From a checkpoint of a small mixture-of-experts model trained on Wikipedia: 792M tokens.
Below are experts of layer 5 (counted from 0) of a mixture-of-experts language model. Rows are named router (the router's row for the expert), gate (a neuron's input weights, with its number), up (a neuron's input weights, with its number) and show model dimensions 192-255. Each number is 128 + 24 x the weight over its row's rms, rounded and kept within 0 to 255. Numbers have three digits each.
After each expert's rows: a language model's description of what the expert responds to. This comes from a sample of Wikipedia text that the model never trained on.

# expert 21
router:138133131145129117148087094162110122125107100095110103177138120122105132153115118120145154102126098158112100103137174085118099163114143149145161121116099096166090113120131163116113106170156154
gate0:099159109134087091158154139099147113125142123125110135126162128129119079087132095111139144133112151125122116154095137125134132126084170142122130123117102119146173132122136130101151140161124170
up0:163124099129126100157120097093161100117168135146094105154130169125144132105132118121118166127140125149123130124145150089132124133120157138165124127151105080126145113145152112128108126153161128
gate1:143126142129129119151142116145103145154146116149113084111143121159091135127168103141146128078124105165143128123116152121119098101136139146140125142171147150123091152150108076116110113110134141
up1:094188133143144081127131111102133099102145137119135128113144122136123108114128149082155114168153196109106126146154120143124119105099144136096158111126137142146162111168147149138163156090138148
What it handles: Single letters or short pieces inside words, often consonants starting a syllable: Camer-o-on, merch-and-ise, c-ouncil, d-istrict, p-osition.

# expert 15
router:131135155134177099078124142151134178134131137106126126151116118126123107096105113126120131126118169162147146123151123159120078153109100157149112142118130088154147122113157160160140127122093162
gate0:102136119162161085111131097176153129153119121172123166149143121119116119128153115151164152153116148137126112146107102164145123199105142145126133111165127145125138098140077125119136113130131115
up0:141106158127160125148138104152124118101121151117129167139154105102174179106127115136111159126153092107149119148160162132124119173103121203111120096114106121148174119159137110126079115170148136
gate1:152152159175108113104095104146117161124176119121164141136133092135156099110145122119086153120109103134160127149115099112138108138179131139136142140154126093127125137133140143130119090122089168
up1:147105111126144127150105112121160171147118111102136130133167106108157106120110135129150155105094118155114114137105078127115136128124113145160103124161170077169147144117130155146120098163109123
What it handles: Past-tense -ed endings and Latinate verb stems after prefixes, such as rec-ed-ed, select-ed, released, found, app-oin-ted, acc.

# expert 9
router:121124145089092115147142129109041131147153171116133152106150123108154143138128131130096158132155145157137132159133114130129124113156134117132144127133133124110146134117152148100144120108097136
gate0:143159143172150124122150148134133143091104111130158167131142152106134145139095128135135084152111103158087105132083131145106140082158102126105150160163114157169110147097151130147182130129131125
up0:108157160127134149122150066156082117138150126125121119135119076158108144115130080151142130141107139135165169083151143136125187124130134133120138127094111115099108115116116130111085117117123098
gate1:134073153107171124120110121098139133161151136191143098111160088133119108135091118137146142098118128109123131132113102105139116085143112121116127089100151140144122117138139092138118108112160104
up1:116132153096164131141137153124136108120142148150189106155125095139112096141139092098163106099152108144131160169133180159120154134158097163129099136121077111161129104096119103111136096121161098
What it handles: Colons after infobox field labels (Nickname:, Born:, Genres:), capital first letters of surnames, and bytes of Thai or Korean script.

# expert 23
router:184134132127116160119117111154117177158096136165164131110143110119152112167086152129104149138126095125096129118145134139127158140139106106167125134060156106119155156095146111145145118123107088
gate0:160103112101127142125125093109136173151109135102128135107106136139172084099135102128146129118145134093129149124128122128112159070164134089169170069137128130132136159150125114145091165091119176
up0:149108102152130142176112155132159116112129085128155104094135122115115133115116107119126148141109123082162112131148095164110097159151118111104130140132149137135158145083102113136139124123107137
gate1:168166134124134120108098117137156133127155134105125122157114115122133115170128091165116131136121104149117161125129154075127115107126111135148122152095146161087148117182138147109159113120110141
up1:114140118114134144125133129136158146106211124081100165133126137174105115163115088184148138146104069172107136142135207124124100115106132104114153161122133146182130133118106119110108132114125098
What it handles: Wiki heading markers ==, === and surrounding line breaks, plus word-initial prefixes like ad, ex, cont, res as in Adephaga, rescue.

# expert 2
router:132092133123109132056160135098158152122125078120144124129130136130117150096153154112153162127088160153144108112131105082125117122132120121122154105101108114095092122121126138146109131103165134
gate0:118101073096134116135114148077106162105132145123117157149120106159106114125151119135143140123158107115121142132138120142153127145100180162149131107142090092116139183124131129134134134088114115
up0:133090130139093128115113115099168139109130123136092135113125113171068146089111148097127097118131136112051140093114142123138124107137130121110144149130097116181145119109137079161133155091147135
gate1:177126135101153115137109095129142125091124119091159195112132137135138129121187108143153157129189142147146133114152075136144122147152128151182132141131095152154153140145149144118128126145086122
up1:091147186128114165118139125114154094112136124130146172147146131129125120135095103137110127123105124165106126114099147146171167121125097121081164157125156085118124111113104116179086096130201126
What it handles: Pipe characters between cells in wiki tables, plus line breaks ending list items, semicolons and adverb endings like -ially, -ely.

# expert 7
router:123129141135109126099119112116099135137134108120146138141121162143119180154123128117153165156103120103113109108157143128094131141119157196149133152120149149134151090162069115086151115148094142
gate0:146099127107105152132098126114108120138102159107157156133147091149095140127123096187157083153136196140098119118088134116182129151077112129117146178101111145084116121130114168147104123184162139
up0:146117131140103110151134113147138115119144084157140113136143133120083138127134176057148190119106097146105174109174121135108105154168164129074139089143119099161129146087115150124125132128094132
gate1:134110118100155152091130114143151159152105155092150144139135167179170137092122112120127113137137099152143106148119085139159099119115096144162112119124145098161145121134111135144098119158134129
up1:136108091139076160177111101152130092136117109094133121109100120180101140124095107125134133100124140151114111135080109104117131122098137151134102136163134132118149135139099108130120101136141100
What it handles: Blank spaces before numbers in table cells, plus single lowercase word-start letters such as "t", "d", "w", "n".

# expert 5
router:150123076160148130095130115132169075145103105106141135135137131145120125140136135144166119134127159104141112126129137140173110149078147096108111142123110131132133077136151156144111136119160132
gate0:144110118137113155086111121107159121094119159119078121153153108175123083120113120154143132101114109116166125152098167114110137093151093093119158186097126150162123112089137174123104125136105102
up0:156124116130135092153117137167134117088123131139116120156130180155144110088094166123104124123144087133151134088112174095135162120117131167141130074117106156120106120135153102124124101125132156
gate1:103158109126136134127148127138110128142126078111151149130148113109134102164138088123135127133141113124126173097101116114088145115156173119184107129105100149120139145125118174134083129157128148
up1:124165158086113145156115138126080158129119155147149163149149184149130094142200123140155141086151138106119109117164138123148106092110109151136153161125138145121149087111164134158146175151111114
What it handles: Individual digits inside years, coordinates and statistics, especially later digits like 9 in 2019; also -ing in infobox labels like Running time.

# expert 13
router:083117130114112135143104146114097138117125109146085152143149122113108118110191143152168170132120117110140133118144131171119143130131143105093161106133135135127124164093160182123118131094152101
gate0:081167127117129101101122113178152122149097138109131121133146162123145121095140118098103127109109156155108155103130169150106150160111115092145131140146144105135100141116190135126149111106130133
up0:115076138134126115074124117128071123096086114127123198140118144146148125140094178133143125144155124132157100130110116111141110164140127154137094119137136110078168155143122158115097104133122122
gate1:141113147136146107148092123079117147130150111169168117104137118124119132160129140089104109178148119124141143120124114069111135154145173187147158099140119107135123105140105082200124093090097128
up1:117087185134110138118145126061128099118142103165097084117121075179132101105118153112125122157110104134113128111132116104138158134130132089107128107103084151162104143121144134165136138173141105
What it handles: Nationality adjectives in people lists and bios, such as Dutch, Welsh, German, plus "a", "by", "is" in "X is a..." sentences.

# expert 12
router:098162149121147132144134126117142135141176128151144134094130125177144123172103143110144128120107105146120123099136134130160149120102115141155173145140130107114147101139154145112126105115108121
gate0:111139155115147143134151114136113100122111154159108133113185099137137160122131122137105071125114115126076112134156055136141119139164107092150138118145129136132157126081138168166116107119095090
up0:181121125110131140154118127112150116114181138121104105172102105159110133135178153130134125128126153145137144149097122060149097157109125128072150145111079090092143143089143170153087185115135127
gate1:115150115148137148139136127104090135029121118161126114147123133118111099119152128112140103136147110132148133130112134106136135118098151106163133144097139138142157128134130145120152144154072131
up1:117149175142124126128131123146155112136151171152111155131121119125162080158132112130134161147157142141129093146132145151132125135124099133127174129101134157103161107128150145119131109092143112
What it handles: The word of in "end of", "albums of", plus early syllables of English words after s or t (s-we-et, s-le-eping), and table separators.

# expert 8
router:075164130135095170107163138107063072170132107098131154116118109149139098147098096132107120137121135099159159107127100124134139117122121136117098133151094189094093140132137108147105146095159153
gate0:160116079124149128132092150123081106170136113137119116111151132105093094142158107145128070153158148111200098122141139109146132132140139102139130075172128127144096136139130119112133130127132147
up0:110103141123107143147151113121119132098136162122062143119101117133166143167120138124129072148113147118109141157139109164153147152143131108147140162116100149132102106077153180137133177152148123
gate1:139119116187167124109105083155079133107124120105116155125129139184133145109130115154093111140096110114132134131130119099120162112132142126148171133135106153095111141145115169105094068173097113
up1:142114127137086102141110161119130104140185117135146148177135122096130145127140123072132152116141127130135115140150145133151107131137152143111159106129086078161126124107143131144122148101147129
What it handles: Subject pronouns and head nouns after the, such as he, it, she, they, who, team, city, often before was or is.

# expert 4
router:135120132173115145145152149135136153132144141126128117144120136116113146076158138140102127116114086163142127153144148172127147093175144119115090120124118162127124128110189114137108134143179157
gate0:108135108130102104150123093114136053128136144111139106107168159129101129139136144155127112169133118104128160124149094132155163105111125135074106117139143133128148160081136182108149145101116136
up0:131091083114110098130138103092148131077128136116151114135167161102164150134106127143122097133092112125129143110136103156125128121159149143111130144134119100075130112102172164121149155142111093
gate1:068101127137155090131133117091170117100183153084092117153135126155131130180121111087143162139138132127121141128097093145143113125096164096098130127140121129126127116150119126122127131139121125
up1:130165109154103126136099108151091082116135132165117118112150106118121123125129114149120040129115099122161083140128104143083132120129106146123135114182132138171119125146128144159099095162145150
What it handles: Single consonants and short pieces inside proper names, especially non-English ones, such as "b" in Azerbaijan, "ph" in Humphry, "ar" in Nicaragua; also table pipes.

# expert 29
router:094145116092109123171128106125115118104142122152131124111121111147156154116132136170135100090153116126121110148160142138128100117147060098148150120146125138083104168129096137150093147117124123
gate0:158149080068121173070127113088087135129160139129104133170182145181152117120099134149164145125153106167103119104125134154126099115107135106108143135161099141105095194138157127146124145137136097
up0:156126105095098105136106116116102120170131143124109145105153140099090121137079166139121117166139141145158114049095159175107129122120099157121157151144119125128128110118109146114172105104139118
gate1:157122120161146133095146072172133138124141107134112169107168129096136113129123152144138139126140139097106118131145127115103121133082145099098117128121106183120141143090125122092105087104113095
up1:144135142136116110104141131082129158172122129140131161161115121101109116127089112123129096153126127127121151110123150135134149115120148114102142135143150172143100150135128151117171150091107109
What it handles: First names and syllables inside personal names, such as John, William, ro in Croft, am in Adams, h in Joshua.

# expert 19
router:171112087154204148162078134173126135154134115132162128175086120104149122129143139136133152112141160117132140102094099174111126128123130169147119089170103082147144132117085112101144117143110105
gate0:139137094164126109205117148131179134144135135122106133147121144110170136124158103102119124172144134156112151131087123139113119090127148110117130069104097135134108141142137153131087171126156076
up0:113128096160103094167117115109139144119133146096119106128134188120127163110188076144142114176088130132132135139105121107144138092122069126143150104163136135109135109121138132092142112163122116
gate1:109133152117136114117134122160141105107129112135147134152143133112160123154100127140168128114142125107161115124146098145076137105126125092144114076149122126126150127168108137117116151113133122
up1:136124090135142180109124109117113141138124111165115135156162121152147150123125123141107090110132135147142145106099118129128101168127109091086131139139116173154149145092085170121116098162129162
What it handles: Middle pieces of long Latinate words before suffixes like -ation, -al, -ous, such as "u" in punctuation, "ig" in religious, "in" in origin.

# expert 25
router:120121139139178066143109137124099156130170140142132129086142120109103154127145116125106155087166120107130128145092084121147128082138140139091160131113153132118141144158118150103128192072090089
gate0:142103153121080093172138131153129137157153107063120148129135113118172134108131146148136126118115095136081157144145141090144134130135109117173169157151152086068114139099160118129112096128132118
up0:170078136130090132147154099122102110145113104150135100131149105166173122114172147145122077158125109139130129156171130149130080163135081118143108089143112129122143104099138127126125082136143129
gate1:155148064089108130143113120151124098124107157142135140127118122124156109072148148119066133164146133125096128112180111166114120118171142142107177122135071133092103139104165133164093109141115174
up1:155140156087163127139164098115109088098113125148185111132120143151122152110094147178138096106108132147108132103113117118146163178109143137179130087088120109120139147137140139156088112154122132
What it handles: Capitalized first letters starting names and words, often after a pipe, comma or parenthesis, such as "L" in LaserDisc, "P" in Pts, "D" in Danny.

# expert 27
router:095098134121128118075130128143169145106139137143113121146167111112141153128136132122176086139103087125148112131161126137100106111122139085149094120111125143127142159108086132123113083172106128
gate0:081134092118114133159129132085142113097141131184103135142139156114134142165146167118155115122123124161110141138122174123119115104129113117144120105144132157146118083119134129154108148139150118
up0:145105108167139099084143159127159127104122137119140164083129115134117148151116071122111113133156147114085109133058076158131123114124094127122130118181119136137120135143125163159098110172154142
gate1:151120115169148105155095140130143171098128146132109110114150137106126131052147120118157137155103117166069150141116097144105087128148121154129094148156157171114156172103151166142085116159156119
up1:147116101157159105147144134118119150112149103112154122080154119118141118132117085121132140127089117139140140131127110136110102127123136102148116144139129139167139084100113124109139116114111131
What it handles: Final pieces of place names and English words, such as Connectic-ut, Chic-ag-o, -ington, -ford, -land, York, omelet-te, goalkeep-er.

# expert 14
router:168142118149117119114121144140136148103168132100141131109135121118096096135141083143109132147128113109144120112146133104090124093132102160128171151131108125110108113113090106121164103080060075
gate0:125082134097092093120133175119121195126123149122093096116128118114140142150119173122113118145105090110109138132150166154105123174164124128153140180107108090132154114121126094111095129114133141
up0:126158154190100119101161124148150162140076122145122105118138117124144153121103138132129131131095170136098133097156151141107140144114104107118109115129104127146132169140117132135068107153135153
gate1:135147157136130084127127120136147115101138119167145123135122138146123110154099119129114158148132123085160129155130136124107142149101128131150084125133114128102143137116120124175117145103182127
up1:143129173144134115120093152088118146151099109140150104108119148113096159133122148138111164121113134113179145132174119136130142164094157154134120136082145112115167173125151116161104132128118164
What it handles: Articles and possessives before a noun, such as the, a, its, his, their, usually after prepositions like for, of, in.

# expert 24
router:148136108163163126130152139172154078123102141107098122167107146107129136159170076122072132144113126133171139147094112092158163150128171103134101158095168124115111122119098119123130117109077135
gate0:121154089100098129129149146095143149148152164122103129101146146123180144135114099098131142137104103142135120140115172140143123144107115172121130149146103135106079098126092093104125150105134111
up0:088125143102129133105128108148146117099103122176153135140119124113094109110166094143078161113178124125159122153159112170158109128137101089094148089136129152123129141111134101162131191142133154
gate1:115172128152139086162145155148111138103109128152129100113157164127119122102188080083100138174107148134144137132107127136116073128100130124145170122125138135158092102135119138097128144118106154
up1:151148087109128141132159114137151105125119158132174220130106122105169132144111131146144094152121123085168123129147117135099169130178094122123149151112147138166142116112177097124087123134116148
What it handles: Line breaks, table pipes, and second pieces of common words after short starts, such as f-av-or, un-iversity, War-f-are, to-p-seed.

# expert 1
router:144114115149139148069099186134152173132125117121145131120104137135141115143156132132108079102126126148130150133130131096092157143158095132115124139166137131125134127132127118117144164187142148
gate0:150143149130115113102089143090126072113131126135060140140133140119117123135122088123154110132125160150114125132146137098119131108149166107128141153140111083113120087136132120100129135111115167
up0:105106098102143127071117132139129131164147153133150114127103109111139151128105122114115124139111155118165133122173123137156177165141174088111116103096109121133104138131123119113143144155133114
gate1:104072125128115150137138093113104119135142124145123109146146137126111120119157142139162112153137169162126148164113118121144067150110134098111129106157160129106119155142121128076128116110110110
up1:163151115068125107094088158161082111135175171102145148114152141136167163112128119151146151119101109137100135157103073163165112072141159110092180158112118148129164128144177106143158153106118160
What it handles: Short word pieces inside words, often before suffixes like -s or -ing, such as "ad" in Threads, "id" in livida, "ail" in Thailand.

# expert 18
router:129145182090170165156127114131138112102118099138149122143120100147098154145133131061130078113158118131115166130136149120129123150125149117123158106113146155121142121152114124122112089102120149
gate0:141144126112135149148150111161152124146126115156150121130137098161124145135110166103157118141059100110124097122114140105092107174143146141091123127147140145166131141073129064134125147149149132
up0:135109133131116145115118120144103133103090115155123119106089131099120166125136141097134130126136157119117131118103185147145143172116133097174180080111133160094114086117147113150165135106131165
gate1:108139117133121114149120110138114105105114126170085155169156117135141127109111123157139137128125143134109099145114139114123114188125122162144112160133158119160112115122132170137101121156143118
up1:161144108114145087185146147172137148128102132142126148131124134111153125115075111130104131135113142138101147119109121143099122111130111140150109149169139126053161143094100094105108123106128104
What it handles: Word starts like part, comp, sp, sign, number, count, e.g. "as part of", plus middle pieces such as Webs-ite, Sc-ore, appear-ance.

# expert 3
router:139109140057144142129133127162130102097095158132098138134108177113097126139124137162113164126172152142126117099076174152150155134141132109171145108121136124144121138142123154136099136161120163
gate0:129103129167097117130137090154193143168106122154165132136115116130109122123149100124124119139096158107146122123116102140106126095131104161119095120124136144131190096142098169130145106153193134
up0:119166098150099172124136130131190104121125155157162107108120136135093127126107115160151103087143163107125170110166092139125137159152166138171139147131126125143126144147107130159137125150130128
gate1:093167123106150150126114096121108137083177108129184118098145149156122147135119140134113116133126105167154121137102153153127106103099161112089172113159128141144084093133118157101145150126149123
up1:181094151131105100139175109094094134133108129123124092153142110128099133121139160139137121136156140134158125120149101116107095133115079131111126119137160157107146114160087151154087086175129128
What it handles: Single capital letters, hyphens and symbols in acronyms, codes and names, such as LOS ANGELES, N/a, U19, KCHK-FM, US, $, £.

# expert 22
router:127083148117082131105117110099106101108147113166101135172122134108151172094110095082130103124133132124125124087138141142105110118113099134141098142166134106133145085158140131127154138125140124
gate0:123096068072121145136127113153175132127142081124064126131112155145141104128128130143112138097101085107110149139155114101109145147116101145107122116135142158161117176151158109133124085141069153
up0:101074107094130152113119154129102145177133085081100095133112131117110110111122162146136150090132110091125127185123122119132171132127118135176146167183139112140086140101133090129187122116137151
gate1:109132146096110152178131087117141135167139130146139103124132184126128116122162121120143134164090153151124133090114142132196119124145119123132125165124106110099118152153129105087117149119097147
up1:135148115158119132075133105138124117116085115135117152108109128172129122085136132144164112088169058122116155124111132110097159172153146134118130069132090170148129149096133136179104080142158090
What it handles: Periods ending sentences or paragraphs, line breaks after them, and the space before a year in "In August 1946".

# expert 6
router:153114132110098089134121121083088164162113129083142108123138126162111078086111128121170140135138123089115118150097133140143141132130143135114133138130087158118110112139175133114151138143122130
gate0:163169121142140125100146105134174097107103147133115126158117130156149111136131132101143158126100150098143176146118099132077112134149130110101093081117158163115152130153139114155096102168144115
up0:075114147143094152125184153112127145134129125153141122093163148136090144107143118103107139141159083159128069100150179134130170129119086175096144138121108128172144127100093132091130160163130104
gate1:138122156126128105163136105111126141150131115112118118151132139117101186126157158154121164113098117129082139111116144134150127102189117107116138121164100134125136151106097093094115138144115108
up1:103095123165136148166114118100129130122135190117120130149118123150139100116106168151099063132106122157148116142142112147113127142161113119106112151133108141106133107130120146095133127144092197
What it handles: Prepositions and function words right after a verb or clause, such as to, about, over, with, from, in, that.

# expert 26
router:108140111181140082124167105104097124153143109134099118115205159131124066141125115108133127138142133105142136104115137107116087129089119108117117121146114148144123145116124111115115117117153113
gate0:113134125118144119100144071152128115154146140094162129150137099157101118140127101138139158121140127096101151130109101112103171133138123134116113136164150141110124065113106140144119075157137140
up0:111074107097108127102162129132169102155119103093131129105098140138057129161166150102159121140122136102111135132129123110109106106082092127085121170139121187134151094129109122142193114197140184
gate1:138111171147123101129171104134122115138155130121132137095153152108128111105150140132122187131120122127079115089120145116155097111148130130094105142138068135139133152136115088106123148120163137
up1:151113118142129126128151102133141134165112116117157106142151073142074122144119117113098134116105175118159141145111121088177129078166088123112100139124108154130129133141100137173169136089127102
What it handles: Commas, and, or, and the verbs was, is, were, had, has, be in running prose, for example "It is unclear".

# expert 20
router:164156138146144150159156113168179109135127113163102118124174147080134085101100149148085114108143149133120129104150135150159138154100116112141114130166123133144133097118137102114149107124133117
gate0:148112158100099072117076170131121104138086138140175108109117106139145128103134124134148142120109151216118112173127141128142121102102111095152128141150129150088134135150083142131117147095142122
up0:148123128129070097151122100123131142131129138089094109104148117165180129147122121116170169107136174135119114144141155127113134124171108088131140133080145111114108093103167178138132143143123117
gate1:137112146151123146154143154114174091102111124133137137106138168161120091139124126119110156088111126110124121111138098131145114105106140115098093161124161146140122139128123148144151164135096121
up1:100125142169119125112111105126136127116153103113109144141152095136144130117137115134121095170108158106157105132105115119126162146111070129153124153116128142122145131112107086175126156170128152
What it handles: Noun endings and content nouns such as -ction, -ation, -ence, -age, work, season, plus leading digits of years like 2007.

# expert 11
router:119118111168094130140145118155186087152128106154144136137109118108130144145114181130118104144096140168121144155085154136162177164189130156099125122139147175121105117144150097137097156139144075
gate0:139148094110151090160130082088106131125165129158114122138131136153096093122166126147110104152165158148140091149135133153126107177139107125087129122167122127135184142108116132127118123130136157
up0:147121126120150112125137138204135154150119140144177095121121165099157120107084124130156125146138141133118151092114137085107091136124140144134122136105099104110152104085146113120107125150146119
gate1:130166082128129140103095121133089145138123098157167119180140155121131120117135101159122125107155088152114120125146137127144131132110157103123174140178127137137100168118183113086107113142126102
up1:112105176125099110163108097142135121132121161158132121124142140153106165069175099096103161146099113124142110155138138114104139139122135129141135079113152123137125108072129116135124116119141138
What it handles: Word starts with r-clusters such as tr, pr, dr, br, the r in 3rd or 43rd, and digits and pipes in numeric tables.

# expert 16
router:132166101100121145137142164107134152087116157114116129120097124122172091153126133131122144130142114149096124131123121121132124106126131148109098111117161127142123160145087136170119130126115150
gate0:130128119118129122164085148160132139122153139129092137169129169108150080126164088116192130136122140125128136110105093154163101090077124108112115125122169145103104122179137119145146121168092121
up0:120133119128129128098106126183123101108114106113103108100125133146118125069119129156152132110171111124127148115107138135146128139149119140102126109113130186100146115153127106147137148123102154
gate1:102117114118130144123140141123103149097159132137092119084131137123146130113162129167116117114126110123166119143098169144147145092143126147132138119099112107142103093089146123163119103091167109
up1:160077086168110129124117142141082117124123104138133123110162115130122146095081140069080130096129128117120122149146116170152171140110115096153126107190149144109156162110137098113104124096104094
What it handles: Line-initial "-" list bullets in infoboxes and pieces of section headings or "=" markers, such as Distribution, Geography, Personal, Early career.

# expert 28
router:114122111096142137114077111093140107108102146132148149104089112191145106127106165138133109148147113081144153141101108145101123075152177133145106150107101112156149118141136094151097124179144099
gate0:085140147129145125140102121120135130096141124140130168137147109133129075106130130186144114175107101121127139100142105115115115153122155099120132099117127143155122127121141098120099097135148143
up0:168107128140129065146143157145165130145168103147124063138120130130087155146134153093094144145141137167131140186119121092117111136167106137083156110111120125089093100119123086110131146102137159
gate1:106113152158133119113124110097139163138112175112148125146145127131160075117139119126101129141152174121129100121113127119141183117137141098119125113083090112107092094110117144145118128196093137
up1:157115192144147114164154120150117101139122104110122130137151150107088138170165189142121127121144118123117115180159149116101185169119105166127100126124121114142119141094101129116156110088155130
What it handles: Prepositions such as in, of, on, at, during linking to places, dates or institutions, such as "in the West Division", "on YouTube".

# expert 30
router:118084138130062126157166134091150147088106201116087118109117115166157144131115134124118119140159137119106116183122116077167129132119147108086084125135161089123156153128112176140101160134144162
gate0:115107129155129119085188133118143148078082147136121124125143126121143075133107078138127052162117092117096123148160150127161119121119143140120102144127130107137129114110141119165117130135087175
up0:142140114108152109122140168142157155126134123157096076143115148127122089124119110075157100148078124110112165103117142166129112095154123097194084130136109140098108147125112101107136171110140143
gate1:099180146170118115063085107094132104123148116106084105179127153167115115127112138089120103168120130115122149112187145119134107130118083072082126171102110114126080137111163130118115151164130134
up1:083117138168093106177136125094094161133145149107106178095114175144112144130129154106138165139123059139114088112126148106151133129128076108115148130133175116156157116138115118131127123117104146
What it handles: Vowel-consonant syllables inside non-English proper names, mostly South Asian, Japanese or Estonian, such as Kh-ul-na, Kov-al-am, Kaw-an-ishi, K-ol-alapudi.

# expert 31
router:160108102124111107141155111117113101121119133105154130105130118175077134129143163156122110133109134131089133108163113087151103164085127185129162139122115152140124128150154111156147091125149135
gate0:128118098132155134112108093124172136145122118131130177155138130098162148105106088154122125142101100143131122126172102108117112135150123088151157087121159105134161115160152148091105121084129130
up0:131130102117153156151162150144146114135107110132146143141136179097126094100113091102143076134132113133113097074137113103129107107121136124158111114100153127151127126154154161139085114109156156
gate1:157105137135087122175134110152139122111094121096172155154128106122130139106125083153144153127190114158142131128180118128147102103161124114131111088111112138142176137105134124126104127123130118
up1:132140116133157132099152135119162088155148140113149147142091125085125156153138120149155127125147099168147127128114139118184150101121184117126131108113122181133138125110113145137125101135126141
What it handles: Digits inside numbers, years, scores and statistics, plus count words such as two, three, several, many, eleven.

# expert 0
router:138152122110110139162148163128147098113109106135120130100112133113104119065125098167146131149075134160119096124116133125119136135144150161120110144144143139159157104126118093144126158149154129
gate0:119116139173170146126149135126141109160118134121108151141130127126136099146096109157162079165128133121130097137141119164127089096145161150135132145137112111134120130163110146098133166098106110
up0:116135148101118151139104092144117153121124087110118131089128117166130155107113135125094174120137112136115116159149163073054129123101095137129114111126076151176116127141157132144108105167129126
gate1:130146094104143122082126141147120161128094125149162142095134147128136131134176136138128127126161125117142116123146115148178091126136136120110137152135139149145101158105081125153077136147139136
up1:133122126118148079111109148146105099158120125118151072097160112119105109154123169129140126078159154117098107122141120156182120153116144146136101119155151093126110126113108177161153139112134144
What it handles: Word-final plural or suffix pieces such as -s, -es, -ions, -ers, plus units and punctuation after numbers (%, km, commas in dates).

# expert 17
router:094163151139114115140086102152108134150136133148117158112131126079137133145128098140137137123111111133142153122135138132143112130117137118110118136098116133152118109147108094123175135111144151
gate0:133148166134136106098118137160136130127138127161134108140154174140097093099110107145099136123141091135147150117157141126114143124110144165162108088110139113109098137156111103117092085116054140
up0:123096141156106105095122116126111118151108094121124142156166154144149142068108121121157155085106111119095089114180107157099184085099126117131144110120161136108140150110146150149128128126132136
gate1:143137119148146121158128112146141124113136111125178133132141119127113138163159133066152142161166118145097121135139147142139175144132156128178115108117113135121145132189131123166084107108143130
up1:142107117156078128112181130073119150179111108102143113163118092115097136102139129137080133121112095107099130155137087151139128121117105148131134098134138153181115120161153140138136131147117111
What it handles: First letters after line breaks or list dashes, like B in Bowling and Buried in infoboxes, plus opening parentheses and quotation marks.

# expert 10
router:106119135148136132148136128067156106141123123142121087117113163122106158123107155118135103141097150110099128146141071116096138131112105109139140115122130087112125154106150102121180116133152133
gate0:149081145127109103115122154155126146145101093155093158106120151096173144159145130108169168170108133143179148095162105091121113096127081099137091099108097119130110117135133163152096148157138107
up0:134140158104116152135109086099097138137127129121079115100110108131142147152155175160124143136156123104111178158065159104152094127154082135138128113114151107119117140152137152149112144154134106
gate1:097138086148138121142175140101120125102101143114159133097094135160145120156115132143082131117150126157102147140026119113123120128140128150148146150187131117153104090122131130147157118127145107
up1:073123121119125160153132084130133121081100123152170134102115170116138119103136072147153113147130147126150138107182105123102156081076184130145141143126138125121130122116133137156174122155134115
What it handles: Word-final pieces completing verbs and adjectives, such as -ate in calculate, -ed, -ing, -ized, -ful, often before "to" or "the".